Experts of a small language model.
Size: width 224, 20.1M parameters.
Experts: 48 experts in each of 5 layers, a sigmoid router, a shared expert of 64 neurons.
Training: a variant of Adam for the experts, 570M tokens, 4352 steps.
Below are experts of layer 7 (counted from 0) of a mixture-of-experts language model. Rows are named router (the router's row for the expert), gate (a neuron's input weights, with its number), up (a neuron's input weights, with its number) and show model dimensions 0-223. Each number is 500 + 50 x the weight over its row's rms, rounded and kept within 0 to 999. Numbers have three digits each.
After each expert's rows: "comes after" lists some tokens at least twice as common just before its tokens as in all text. This comes from a sample of Wikipedia text that the model never trained on. Tokens count by the router's weight.

# expert 42
router:494423436583469473499501417457511489474487462520523452515500488496424593533519546457467457532512560526548549552536511587411587444578528469528444431546450502543518537524508442506533549518519441496519548538531522547541524568529462500514416524534447575446411484416496472551592504527410446481464485533432483516439611546573544517574547531597479619486488560493478469540502472474540593472531584470568440461501530489570392506444445618611556623476426484516525538566536529474542534509441423438561490588570491500540593517520538454529511500496491528476576428468504516526526564504510466562591460496523530520490522592478538491437580515399435566401432564482522429528511532518586479542523
gate0:618514555452504415554494497462440463452487538482542447478561531568552519523551577499469487663481457636577502502445542466508524418515483545478513508474516445474498495450490511499511459504451464467515515533520549591526401510526555563507556416456535504518468390510532471577489537429520485564600532423519498525449524543527492483524492497521570570482493513378500492495449401455545522494454640444500510463438440483420471433506566543498485559401452458452587522604561442436488532567518484450472521511488546609500473375495459492540449510540504509526542423487520521511549527477609462423570479477558457403436516600440484449498481491511557509426544473425439483506507575517488493537394
up0:510369474486451452432395538431502514547477503495445439482424507480456398498422435531564483432508588442446500546493546558508464430512487557523521492537404630555541556521542529496507540535524469519397493430519509436423582514431478499504509543530456470448507537528483566508467497510511492475598433571428480471568435440556565559511462443540524460532561402514445353430473571549523487439471469593453511488517630471418523546527551477510523530548447521429534483492479594464492438449531495602523484432461421535554446602561492511529470516541497529513428534414558508486497523523538483576586498517494498517482495518522440538456553494496560442453434532490621516470493555530524559491608
comes after: " of", " in", " the", "'", " to", " for"

# expert 12
router:457441540528535530433490536515469517472434454608453525532483439492511558518500508463452541514599467536510496550523492610464581569526577463483498436488533514531528555545491500473554580513530493543456582605538526462594491544503457440426473524427464534383512544425587471474616451542464469509396495512453540451510548446590542608633558561497473443459603501612456531508428477563495584429600551497534414489614538619470485485422471552498581499535470552573506486536460481519526473503494436435498482536484504539436476530532526489556506483448511512522567580516562499554465563533504502523640501522565513437442494522477521425492538463488441532493483627498505497509446522508530524484434
gate0:624563542472497370536482464570545531458476428476608496520498502556593490484462446549499541466487436499490493548458538498456514437501480474413529519473515481430451475520447477513638500566473467603466511565540483470515515499538496484545533440465430459472410514514520523464445471432479518435486412497519472466472467465520542491511491538466491540568551480519421541423523486546481546480434680471465585548620515482509529484487506536419450501457549585548401528470528468510506494575558477456453481475403508426548461574527541561514481579432504433513464504541501516436495513492545439485693438421515440507560445495505553476547493566535468545602408522557564549420479567483569527474495
up0:544506421387507471402484536521483407510491431479529513468486564496502421479450598456478447540541689445513507494468487448588487453485400430529503494509492532474502538460424513527493495460512484569479444480514520551490468483551438436505388552475517481483542525505477488605518475483432502555673496532461543479398591463582496528461455507552536511474431509499500494614539483460549463409504509442442488461554525520551541464509514545466479511472461557418561496555476550497515433500498460571577524565493394572466489552511458475491567453577492434467495478497470475537499478559450514496435493481484645467543502557371495424548469446377575402497582483504440538468567509513460505502516
comes after: " |", " ", ";", "|", "–", " ·"

# expert 31
router:489525456532455528527440443571561456513516466435541577471431570415474516545435400494471485532499544499516492546475521596495495580500560420461478440499537482547536466554473521526482536524484499472492588528639503558550382560553379505471468545509502526441495511503569473562491523522484429478517482538464565499440475403511527511550556498480450550475427439462510486588496523481564508509526505366547368459445542623537429519425536570564622534452509426483541487578579532440595525393494513490592539505513457513547483514466583496560518459441535520456542407423500525456533506514527446512560508517515499477553582613446524489440444554463468520436463550438493577545508493484499548399476
gate2:551607747493437442511450542529495463485518528505554460502372541449479559533521558489493503413579530505518537497487481508530528558547497483488480488523570552644490493502459501546518482564549508508526674524529538512546495478580573402453578536507512492516519483538561551508456434466596578619465528481535411503480388469526504429551548475489471560468517468554567461555474491485574491524560560449730415497558534472527538541531468495543512527489498483454473521596498496422487498434525526518525569525436524546517517484468503549543518544504477424459490527518483554488510473550444482529510477629505461480494560487462514478506545479503480534460539562514480537496506528471449461498486
up2:534593557525564480457492494497411541528524536496532553493550567433522515517477554468528509450536539533622544550435348426533558516401453422479502508501472554627506486529520426433540534553520526480423485541509485522471464530603530550512420538486514517532592456525512569505536421455468517546515518710488489488462488526440578423495466433466486487417522481480428385475511490552552494500541552547449539454520567505441559459500458484463537485433474528496473452505437500534555476435556512518499679593413508472546450446512425532501532505492498524453540527524451515474461472549431453505559466479535476528570537372473455420406488465573484513503565518480483451534499568421468518486490
comes after: " ", "|", " (", " in", " January", " July"

# expert 15
router:530485448425503530505484519494462490555507446514478542500436501475564468530519590528425434522560481505468497536500496509505604477536550500452430509505458537531510575480513533455472512541528492548520552571600492517582518631550502503506417545383515586524509532530497464540494581471486474563486513550439612418460539428560648528581517489432416494419505429513480417609471532468517603504546537513541454510539528508493460422415531548567555585477450549587573478565574502490527553511525555432588510600509458502437576522464488545517510445548512521475620473416539482563555521476512415516546510475544439468481623509427580538476509425535411566562485518500534560563494425463521485528478
gate1:452668383453520581444562508573589514506466541603541640496529538421532504517517588497504453607428495418533533543485508440495607544564496529558565499506440455538419550475391564488576409534534488551558475495453513595503556539481570415534410483489459540546514385467425487554518535509521508533585576472514469494481478447411505515520486466539485505477508502479410470503472494461511499543541552585497487434498537475500507561528534503572482534520588550521560529493486544453466557545501500425454538513534544418428448511532560553526554487504504601540514518515515401549553491541489466500544550452540479558430610541503444445535504492504480545431564479575498557443537456423475521561535
up1:462528562570473500568390497488531500491562475502494475492531542431557501413523460426401500502566519646542492486507439541466478577462495531512441494513413522469528413541420426417494548461449577396502544539523545467567439496523492512460466451519413492479529514524502560566472416481460555529539640534482485488539522569632499559592524509506471538475468417474573434577463449446517534506424477584465516549501515537461548453489525502476511447396425461529601440491524443471443514409492452498619481459534576502566472553536434479520510525559548530449514458529391529579438458538539424533484472503461543475500562491451642529536449503528433481489430547612529470522492458534479510507502
comes after: ".", "\n", "==", " The", " ==", "The"

# expert 32
router:510501574484541464510518484530536415483485438497501432449393521507523503527510400494521508443522511463428483492516502571451579479499698463426444477469451506533605531507504507445478544562484496503515590530567499492555468558579411447540482533454465558418527443474553464487541556516526488478558489489466398504472503428556561548562582527474420498491512554645450503484479587524567520471498520418546355499499476554506441509391518639526462532452507451558508468531474448477504480480462492542614483491473464496488466535512459476532557465425532496551607478426486478398525518390583526506546545477472487463561486542562512577582485459512445539538399516472512492564520525574579559491506
gate2:496444667404430483457493470540465555450472466563484552510496495489528489540446483429557451591517495471442497485509514551476528538498494522495506514544529517559497553486419518513450492536584394515510684405433527554598503501499477469463450590490523496503522547501525476521486417519485471504411530489475517542520496446468517518500511562439481470490534479508545546572488542468455447513572526445825460453544537530491540541491493492553513529481501547449476539578553519497492517507498575444500465503472494568525523490488492475577469475480464490532491508430548507466507562505439505474519383616431417453554540589504479550465523542481499475482554493404450560587535443511519497548475
up2:445530424390528536493510545548463582484460563530529488477482516521525507574397435512570409528492501471574466450447454523547461513507538482463471506545450443572483465588498464513499463418503480425407505368499520530478457417499433511459437539506548517511524513555465493443486463487513473504517485654480453532471480426465552480499533499512494468474552499473556489506464415472523383482511477430644473467500595485519579515545471473499441480426552516391452514506594485467511517493471595532517586438437451484431482534483528468489456558467456469539526454381466459408505511538390519440424454433404438571586446588502495610554476521559469478542500450501420588537531466520518470538593
comes after: " |", "|", ";", ":", "N", " /"

# expert 24
router:534494568463472591480510497515518441474610460534490459514485608497492556584459467436512491486554502475458385530563477536502589445493476516607459496444510476416554522493542465503470536530509435457510645561498615508604460572559422520481489564464556591530530515518585481518553554584487459481443563454469561492536544488452407558496531452467533486502409488607503506526544497459477503533600530513508393576502534515593483499456547599516603610429463583506587436525488488487573506570423450487506432463508484558491555451496503593545503490640494589427505556479548497555556513543493463468493495449479553490527520541456523465452528526455525584468534502493492506575511465421542534496441
gate2:519492715488504496608637613513515452485522479561481476457505426509520487457559428460492506493490477593526519542509483521538599420457476473483423527500485470542524594395591474566553516466545519556478630557497520556511428524605472505510544463515525554499441498480504522549528466544579545564489440433517532537450552490487518501504487431409569582540502459504623505481500476383450495505445534430656414471601487501513494467495614543560501478475516472445413491518470500468470511494506508543450448557509553444519478409506495466499549531490552560467470506528532455496497570491451456457522504598498569426567463521418458498520482445475530604529520498532542466561460485489491536518510
up2:563447547493543569531646533528460390453553539531464404506563502520415460422521494390510545530493495454695508480481542441522496445438467485541456606488440527561513537471602448470573508456596462511483480481493579545463447433524458556498513467480529501488502463506522514514560492515528543524562560592567447571521565528464519534502516405435568515540460432490636576509510524505394457562546552434561490536599455488533523478518600473507532552437496418438464490458515488528436529577411416454494537536509539555452488409490507455457550499523510507442463519586524509519509519461465520429548464502512494462497473474476429478465530381575554541533546498548492458478512529542470566459586
comes after: "\n", ")", " —", "%", "\"", " Born"

# expert 19
router:498468593477503576507542466527517480462546570572503523463518550479503576526453498423578448524545506490491411549571506522491490445515510466423520414523501505453541554491543478525469506523476426452452593481521593522574433634496446495487391611445544575544474433487574485506538546448568408473500519448467650511492552444441419511477503459516534499492472486651475446494506552454481527481555553431531418546600531526533505487397448572442575624527489482603548460597461508470524462595503484466537482455483495470479524490480488481498495512523462559441580450432543534503533522584503534511540556439455560529565468534439494527433546445441543566488501517531634542543466457409511472505474
gate2:457510582540458511460494443494468536521406533514434508496535496423474523523507541422439494545487528512462522439451482502560501526526498497503520453478453444431534451654574489514479493472492478464446634528468480426432460432500417555564374558588594536455520463511455502515528449466574583483441529460471542599518492448542531433547448488521473568449477482550522416491561433501466466506517507505650537441519489489565496496507390469540524480536476489476471540566570508497503488489477450473488467421415478475484384481463570482449452478486477540416505548474499479490568485545474502505457524683482580491419450430524566408489456421480487444451414473555557450559561501433464422530396
up2:486478445578518473513571484492440469533479524498453496485527495520470450462526514542518573550378473505713479503531497454524498471469510527522549520464461476497458484477584468465447486394556536543542513468453515478442555547546409502502555477554575435531489473471555442499454522505530575553536438650529478515511474450502507478487468611516499444470538510592442519482498454506474536495497508484472532578485507488486568542493450476554548558595491568534544583642553456558484538488460475510529634395425503401474429582469559449484446509524426508454501578454497497555512563457486529522522576484453513504373548375504613458487433464563494546452487497588545428516481494523435491560429
comes after: "\n", " ", "2", ")", "7", " —"

# expert 2
router:532518493493509546459492464516472434455517475482555552531450533495518506539511536509468564515545509539467495594439493508468498550525523457480468462434506473422589511571595503499565487579492512455578580578528443494576396456551439529415503529471506439503474489487605393486592521583431488371500607475500577513454539582583543485599511565446510618543442532551473485526455487400556517471531577506524407452426482598630506508381542566528557545453506486442507479573534485479551481459519533486595425523493451514406550576473494469588535515530503502475540448498514479578482507473602476464468547506515520493453542563455510522439549460464511548491391583503545509539542431460535527493417
gate1:496680490553507530539435527473453463411408427532467469496503479522596545543523522504520537492522499521414487532553524598506475485554405483568483574454505487434533484463468476424517510491529467531591551408487539525565521480532558459385538518519457511521456527549495500485516530525448562496441528467509456599433547558505513455438560509440508539528551540582547541568515520469498525548508580595529449529611512542522555481489579470453473448556430447547507460565600505470534443396546501497470470461421506433439453564559496434681501596532491471434478474485537537481529471523537475476454679490448491485520429469469427540485486519486537491485387527491607508484461461443487488506525
up1:512410455588431529458532514567542446455507541445539546536409508450547498516498520436485532402531491703570458497500537474422502459485487555518470593517526499458548457534536485436526571429480528482479506478456551505511452511530392481494531459500513502564478575498529508577505464480416460435521681543472539463535556535512513429555467479581506512563484473443536557469530390482458511571388591443492507465509526527539540480484503494407461407479506594509526462565494447513508546535431519467615485464533475446514524523553443450510481524504503550473532511501564529427335466518627558571539444473536617493487538499500515516581545553545584498524430501581512473501486491498489485453491
comes after: ",", " in", " ", "–", " (", "9"

# expert 28
router:514475567534413493495569454471489495486497441579490514554467504451485604547517518489508455461556492548491480600496499554503536513522610516492580528455412565497517465524459464465556476546526459538529627560544485465586440580517512526447429552463545474508595524481529445454493423561476438483513459511460548458468516483588534637612548524528438509514497503605522493515452518523504437499427535500554480444519453604497423499404456569458667536532492508579605481530478405509555406481393511466560430523501499536470421512490479471507594502372529543563492489510470500545529537513493475518437536552494484453515571517527606439435421518498470556501539529488565446540497429479585568475555
gate2:503437617502423463423479473508516449455393422511556499537532535476528518442502562526522450489538478518489525576550476556472503454514475496464510511549495522467513485543543482541457540516462475440484678488520569525500499523608519536499478375461517484537496589618461575538505534463590493484487533564416500435477529487512521497519494465535585532561563431525469534519596480582401528543453496511708459515578493517574483483473439498477500498496437558531541535479406393510528463454483525497463508523458505502505500557452530511533487515520523579459413472436520510520488511525412472565471433761467456465515457483502490492544518470582470539547479516505440450503474523513460555505462
up2:522523563527376444490543487482605485482415490495588502571538486450441532510476483421535441484543457585653529537550555491498524425564539536563557583492480515463474469475504505480500546603494467499537522442429501496437515496484584529524515394566492436540511472504495576449455473450585538487589538690530506369509513542488458529461479501506594528524585415540516589451476548574451536510467485600503593535524448509510549565533447471449598555548503557491527517497409458470515445496478529561516598539453549550437454561438566505519525505506557538527464517504474544492476530474432537516477507527504448530499467471547496486502483493699508504500510500516493508605472540444497526564535
comes after: " ", " |", ";", " (", "|", " −"

# expert 5
router:549439511443517528494512499503491394422499445523485502498519467429484535524477568424446500538606398519610488517467574528474495516477554528439437470481570489413485402462521483393542487579497511590513551513505485496526481486526392483459567534528517558406521470486588529509578569516541502514556543506436575606416531457554543547524552551466500516515511466557617567466380529563506542486547564443548482467522444601531344511384530632431641572481536503566527463472476487505545479550484465468519491551461557579462510566488567497469587550499455530504485487499447466420520483390465507526528523471495475476531645499500495477462457450465491510482512530478483510541513491504558534467480
gate0:699490404452503492567582484540446476503520539470478523501492486518527502510491548556418554530443460570594563501422502464579475458497529453488471489464541451477507459402546450530538498446433514660499508475417525528447559482490476557469521578545555514588496443506470493492493531561525550547494505572526534521465600470492505393499430481442480503492476543421509518418426553489494540554427728396481535503529443519496500560495502514494439510472405530524470497459512610471478487542433507477516491499497510450446453517451594558515496522482482545565483521533536391493413509452530479539632491587492468493530569439508451533473440534535534468451432447465467554520546518471511452549529
up0:495463442456515487430594440505552478488451471454451515493485469526483511533517512573416465511594568452470471463453444496463493552528512454545471489481490522576486416472587575575495481480436532492459561488393409579518462487436418413493469565407571535490475495456540429593546531526472510555607468473510464517482539504504614493500501534470481515490486534507497475620495503460546612477483498451479485546461544520502461536543579519415474485530502491491592522462474604563436525553515511638455533549564581528407593549529587518449406519465458491509458539529528475586543557553532436516516480463419501508459557476628544521400500577479521434487483622469565556451576464527480551570565
comes after: " ", " |", " a", " was", " (", " as"

# expert 13
router:506428589482501512518501447553528433417569473506454450530510489602573499483559595539470459507543598518426459552502465560483440533456511515547505511507545532475585483480520531433557616484503519513509553555609563508537529521525450455486455568487389577440488578466621494495576548526539484462491564621487556450484561354593534532581575494486444493528543466536513511577543510535461514419542489458489426534482485592423469477408488545555606510342485523582480404544421490461532516547510507482561493524485459523457526505483524497525541475488487557513584515444531566540457534476506467494540447479487522437533524528433567480539526453452456473442419483525494506465360468542551571481457
gate0:676620556481407461505567550594432571468439593460492471436512497538610500471442520496484469504466486517433496529538479510502583547554399521501577473498533493511536497577466472499521535519464593774494528542479531450540509442451535504467482539495450538474491505433498532440522568457530508498512469495484491516437498553535510534532505469505482557550536555533455447522521465444445477487500647489497597512449476521454429546509514492461544435533478477464514539495486573499504525606488503472481480445614519516448477453505538479457499553520471513482498481450436435495583518566464453523660511572577572470467532512458480496509474496500498394555529594530466549490555548499559515528536
up0:481548420539497612441513512512475488431528538496494564570484516537530563513456532561515515500498689485544553480514459449504568518477484534535500447471499458506475470551537480560548477516583499606537525552521423482400487521425555598497449493456474539395542500494480540441583560503412494559728485530486461491448468562560436521544551513441490557475525514474400537446572529503581514514441545527476378389498428608487509578458502549483437517594509417498479510501506477469498533516502556584549480534455539455533449520572542479506527530499533516548516505475464455534510482484556521545452480476598635476503441502537571404518554482507450488403531465489523502475561488547481463454493
comes after: " |", "|", "″", "°", " MPC", " ·"

# expert 18
router:509425481453512495455566478505450433450493487535459524492536577470446514527481495501461372546598537568506377577557513529498398463543513483447499516597518544543459441498437469584567489515462534501540575561634556479547469525568415573424565478455470549482422520461525465530473501486494451530542507478521581461399647384567516512560549447458472523528508515505517481521430478492546537443587551408536508495561481566549395480369568526517552535427479455435487426532556517497565492503565444524479485517495486583468521530502505476536556484546455482492523494473511510488463507492539463555588486480498516493515458561438526518415468418447432491408531442384555564501446428427515583485451
gate0:650487384368468495516428505450488494481538529483470524473529431500496518566497489594430449426518474457533486514557586516476505494509440519491506474435433510522427476541469508468516516563511456761475518512446447466472436492462428482476518449479474510520496553494553457542486501485458442510428521449460623511487422443513509500534537536517501443527451508483438526478486483455636492512500681507593563491459510496434488472473513537490510499498539459500487623573584507471573508479493459553486536465492504444542572558569547480539562483568514531470474536561477496544464543508434590534635525548513531503559554624491580551471511478511538486491507500554576498504566459485503518442525
up0:467386442432478457490513521508477479503479540503496485519545472482506486566483484564464457466498676464614480509540596508585481481492484622469514471412406468599366427539502472375565490533526462595413496499511586514490524457501439615474569410509470519527490518498521550517467430463531578556574527526454603492520493453431565425493482546527485480495472419503499555549413459518598536493532537466529572457529533499388550498484508478507527514507459522471503635550549548474488481492466445619476509425562518465495521509480514459508446509546479515441367567497527469585443484537441567471485550525489442513505541596477524531478496477573546474458489548602505440467528466454536482514497
comes after: "\n", "-", "==", "|", ")", "==="

# expert 44
router:568427531424455506562441495513540500458499564516419416434435525442527559513562442533478358540451570532450562592483549553364472519494548497368505461554508499503560557497516466484417523541529459446553598532486515494573494617528490406481449507492500552464449520474618531577491512477479563463489533561493536472512504464487491569574537521560553550442472513533479441534510492506576507498532512525478437551447470612496479476466530632455642600502492524509506454523493421452552468506493509530607442516404510501537580481423467552600557573509477526444516486477472522552451556413531493565519527483497572413497591594479469448505531517486463546485538488463495445546524437478511545465546
gate3:500508426667511535489481473526521549518542433486531585553545543462583488487421518416542519503452520502573595512515470496505499590534476551518553427546543526578546461503428504467534413500472557584541542602512537492516533508579499473459559518494521504504508603532586610509540476583470521538486484480469481490451504456443505509461502413541464558504601400531477487570475555515599458517469548497513563450525534544451476588492617498467508490531434485521420550578568462469483517527535423494452570529536512520532512441476524536490612514492520471470524477464455449503544428489470534484598432532670567463485442505537426486547569467585446507561488443494397451487411555548520417545590
up3:454563486455537498493511572465514442567515507559496461485526481617486447527593546508487438528448394519431655475487517476452498434546480517513481606440400538448527512535491509476480531402519503597483493563511414479377503573488503523528520604523446573506472461400515485513531572447444473539533456518693550438523498437524487482488459532428564523524548598435494431451473467493489525459535463507430493481467440469511540436493409536534502444445460531493465400392514548516493514522477555481516584557537460555476392484507499467526510478531559421527486498499478512414553433376458546544398486491496468454421565436599514478537479522553495500436464464505574543441480454488529495488509
comes after: "0", "5", "3", "6", "4", "7"

# expert 45
router:513560543465492504481482456502534483424634437518526545496491518423506532603545527493490480518603492485405502577543550501478579493523528491588446510552500563519597537473553438578487565549541379519484617610481510512509473572515457439500440551458528462508526494479567446475502553527550466508457515453462538433472529538486445617479526517540509525507448511582538402535508475479530561450436527486538447488479495521560450510435553637579541605563510499542592477540518517475533551505505439443531483649441469514510506545595546553465492519469465543444583457474512529488551466446552472599457543501431597507541525533437547480491606539408460571445427464515518446490432473515614510469482
gate0:671502509468573524556538466520569485569553449471497398484490550622513552583517466483476475520574479485461539460480467471503456427495461458492530554532400472467537505495469430580519503542451488680529523467513582553486517537541457474550468472559481492537542488496543519509505588504502526417566488474585517448520489454482499451499524553437440473532523475523611430534445500457445530460497705510516515574515526493528460528478606552548478450426539516500447483523443540459455534549515476594498448529416446451480490548522491552503469481532516509504569437504490568462531480436517514445651540402521470506547513567468532596511430636438514514516482440504510524508521536585536492463416
up0:497502514492568553538495469511509480476534417499486451489545551540506543641481472495451489517537586484433539444456419438497543398447469427482578609537433494514605493506495440586487480523483467554540491479497579484473435500532398486505507475505458454511532537540528464487483601537526490463642492471588486526481473452466497530454517556460489477536548518538603457509438476484399588412493545514527497577513496506547423470474534553520465436463558517528435530514466584469444490526531469706478409532415493454459485580550504571462449503479479495485543462510503523478512448450501540467492486405505425538540437531514492552547470667450556548544474414496448530476512540631517463515391
comes after: "\n", " on", " in", " at", "'", " from"

# expert 16
router:490465521453536456469415453465595546604509498573491457477460550440505464502542551499486397507523538467384573475504462494538551551589592462479472400550468561509504583468453527554499487566532416522546565533564525512577502565479439481522399492440495547457502473494510532542501548530460505535519489489398497512482518442502551567530498474470415562436447465531470416624457546546519529465516540495560459456535511476532432512445537627582628606547485525585534454556539530514575520460519509387560483576512534566505533520489460552554515400563549459478554521520544445529546483497521414502584518518531519497560569552456549504445553554495401521548569513440501499557433507407578592535521
gate1:522706574565466421514498545486584567475438538532521457512498487519526509461484594525443517551487505553504528467529566488466439465498540509580446528501441544497529436502485550549538558516554431566660539448508489401559470475481550495499504515491552460544515508521530520471493538509476458549515492452431505472490464463472570496516536455481391466343484490459525537524409597562469469566382519690437494409536550478405542550497487490512577526492514525488484525526569522530526599476558560552478500556520444483581552538563370527469499442529524496464480520500494472464499560487484528466517628577506485466493567467448559594572541534444464513554467489475483478504502488499568492553517
up1:444526564484560462491535498469510526415501434482498506449504563542507372474466435439494448484504515615527509487540508420483435535524528477493567555533609510460535546370413515484427407540494630453444525526484505470490573506578466532536591527462532502460510492477532531529496502472480512493505681537486536472514512484480478516440508488536552458620488591536529456507561577532513443429484485510476498601530491533406429549492446499465501493518501507594407540431447572581408495497546554504579532474476534574507517524463508541409472511467557481559469556505582539510525419434519501416513532440482543560525497357540466555530534466582541396522610486515468584513553537540460556486470
comes after: " of", ".", "'", " with", " for", " in"

# expert 30
router:519470521421491439512490422403613473500488426510514526456469540432448440470458574511523390444556508496462552545486498505534511535550569476431533465542464460478509535447501521527485487559496472526493570528542587537607443666597467452559465529458527510441490497522536571510519575469473501462511479522472546488511567486476572474477563472437378493546496453536431425534580534470519586466507492459527403510559507522453444425439612650544676564479513522547458468592469499508565524480486494463495494578478526518517533517478508599585507505494512551499576533458486537473517422423489511518585492502535480515547543624464535516533535472447467528557448496429458455534556501491528520389577
gate0:665560485400490485519469452451555481469495601558564527463489527513573546565507493545436507471469480528544497451447486528471476535507462460449447512450531509437573497476521517539535481593402450637503595485565455532541563443565467457441561530633443472497476554560509434521553435482523446358486530536492472499511478494563577439539532572455505484569431549430509529517496505487422440486535661451525504545511373538497551528447439517457449419451577471480499472564536511468518441539536544514510424487451446506567493487414482577582444519518549508486501483509590492502537548517491456385575474529496560475526513557504585481486533533486518582546479497499504524568496588521509496404446
up0:448541497482486526510453477496566534515465585546546561568510529563530522533470494574458569406450561526604531413447471467514410510500438482446562546434568510505515497475532558511474492573464396525485501495528478491486527430562460440480577551589441427472493475597539462611513388472539471456677445544438512518515441458522533498504481579511584501571431572474466545502512515550460469499517519426467546504486411514455617490499438474434490479509549541455496532621543445498503435525524553626516489531431470479538482488444500537624477457511564550456478476543595462469595538492457495463373445588479539497497533466538522461444521546528501542518512472500515459570514562556477480378456
comes after: " ", "0", ".", "9", "_{", "}"

# expert 20
router:541525610473541480471461511521492458429514430573487546511479459495522557449481482465518433523567492512492359564490450492481603542497559460478456409496433527485571569459569425447463491515482491436569548589506544499611547610551480482425455561441505590495428512449560451510514496554423512451439538483417537466487642457548488613542576503493480567422543501600477508557508486484524561448546512486552431516571531552517406468436523568463582579503433560524559492546514497532499381497537391501521514531472506529578590525562466568502492494555398466486575538496544526597489584486495404587519546445534549476523573548503464569491500461482477562493527482494521485508535457478519525479483
gate0:669403506531559526502572413508549469564490540476538495614517490567507444466412549480555525489458488557580447493410509541489461594519446514503564527491656483510570524528439467495557540543522453645499485517532617530493560485474498470482577485512542504465448512445543538523533512427468513557533498567483484467429536509495476558447530617492524500561506534509451595471580449566461512438471630515495540464522570494431487516506531505514585483574481520512611511466515560512474477496548439489582540465477504548488422487587531470494541469464470517557490477551504512488505523477566504475654495546575496498474458487582442484485535574506514420465555535497418583459457527527585521423600
up0:515513588601530470416501426542469488498483514489530532584574436505615455486478588504568494501518676585559479490454483498474437526504483522535506524534527520623528535515481461496519531547440391478444495491492583563542571537494456525490510410476496429471437564555469584517542479475548505469674577501456461548567527491483513448480539614470562446540516527519513536602589457503432496526500489571520534462523488508415508467524429514481524434554460484509549557485497588529498459501513542655491549496550523540550357517562532513472458475492481529519486497547552506517599506488481519439476473488511506432445433529533455459548537605533412444476575562442406533467431539518493461479510
comes after: " |", ")", ";", "6", "%", " —"

# expert 36
router:499486490488456537456454435489513509499565455475485542479472569491599504514539490471501489523490554561524466619405510509441540544497512549439401368507475521498510522545552438444448475594515527507458599530531521527572454581544522532461380636458512506482524477562522383523518530538486496475438552562508555454512454494610513519513535492519387556510487418561462436545488492490474551531532611530524383541544511606510544496430511546582566620485466417543567508573527581457514520443425554506537539556522448487440540529485482506519520488539482538494604539453442556564496505552562524523507583506473567451513612559489515480471587510417460512503481519463598541538485464443566577463429
gate2:415515672518464509508473563498501502462446452481507462487476545477484483558563525550518591548482493523547511505557561502483507448467512549461516505515500573567459472384447516447507439538465494440457714489545547557448461449499537478504429509538481472473504568509449501440491474531563527464445428495521413551498469496508452515476466456540459436530518515482549493456453529480530499521510481525776556451495539521455494460526593453582466479518561528513533492519589578475545542453507522490468485564548412509444572451477491498452508540481448475532499487498471395508587461473531547534491588725480542485500458518525451495510506478478571545537513427533489450484532500487501504440513
up2:518440527494527493509502566538517529461526474483514523490461537445500470445450521446472427418509451552766504561509525482568509437575496527534467469444438440450478483468552516493524461479551559544532507462532569511493490488574529479491546477533502461546500482508498587459480499470527511522529463656558533538524475498583427514458509532571427490500455579456510567547459435608506490477404473458474575517521548476477482500527455468507516549607457448503520491558524511506500602497474436564555659512567494496570461517543448498477632563487424601459497490445506430520443552556425477502568484512573582525520494533443451499578501538541463527479484485483481602487470453584397525404551
comes after: ".", "\n", " In", ").", " However", "In"

# expert 25
router:490425508484463533522438471478491447528441480562547533551472476467434502529557491471513431497529454530476543559504474532483412521521549469515542450500429555456511522478586471475455540541492510527499613566586601515529530582542493451381433471442538595474464529506567425561513533406508557499488464442476650498418576519569519535544460506487496603490498468544427443564520454529527580436455445506624443457539521528601388521427475587580548587486473461420511472575551449495510467541554453509562423548501466548502505418447486469519418457498462571448568552393513609593532539511543435534540465500486513483465488562481543506505518486513454497471468535469484466579461411477565520415441
gate3:464390504681475471512526462475519549470462526552448473508553336460461460531570501460560432468502511496530601521571574542460496515506431447556497474522462571514505507535471535555468478437515536482479503680485568559485492497568536506599514463488518476478485488486424560473499496467458506514571448548485516438409463528566536471518504571504511539471493492446491528536515534550517474505433485452631620455500568499513459520466485507600496500461592589532544529466516520476553542491516487500545525562482500485566425424452523439567437475426577411527389486434421485521543491507482439501483392574633537537486425511479512491514501489510486415426473510557463446514451566565495433578523
up3:475594470516628495516512519568523529454508514469501487389464527542561406484488476505393544579576542529511595432478475485617553383522494544523521497563543518487525489537505525588553537572520536513456508488504441360486480522455420449428454544512452496542532433487519526563500499504520488492393599496561479561606539508434501441417472406512463457509533512418633503583514522531564445466553510514436520568455431492479593500518568497462447485460420498493443428451507540494457548585477558498452480590558521484356554548557492580483495513550487600507592513599459397480429483464487516500501533453536495517539497487395511519532487488492457583536470472488514561484506498450496514491524
comes after: "0", "9", "8", "–", " =", "7"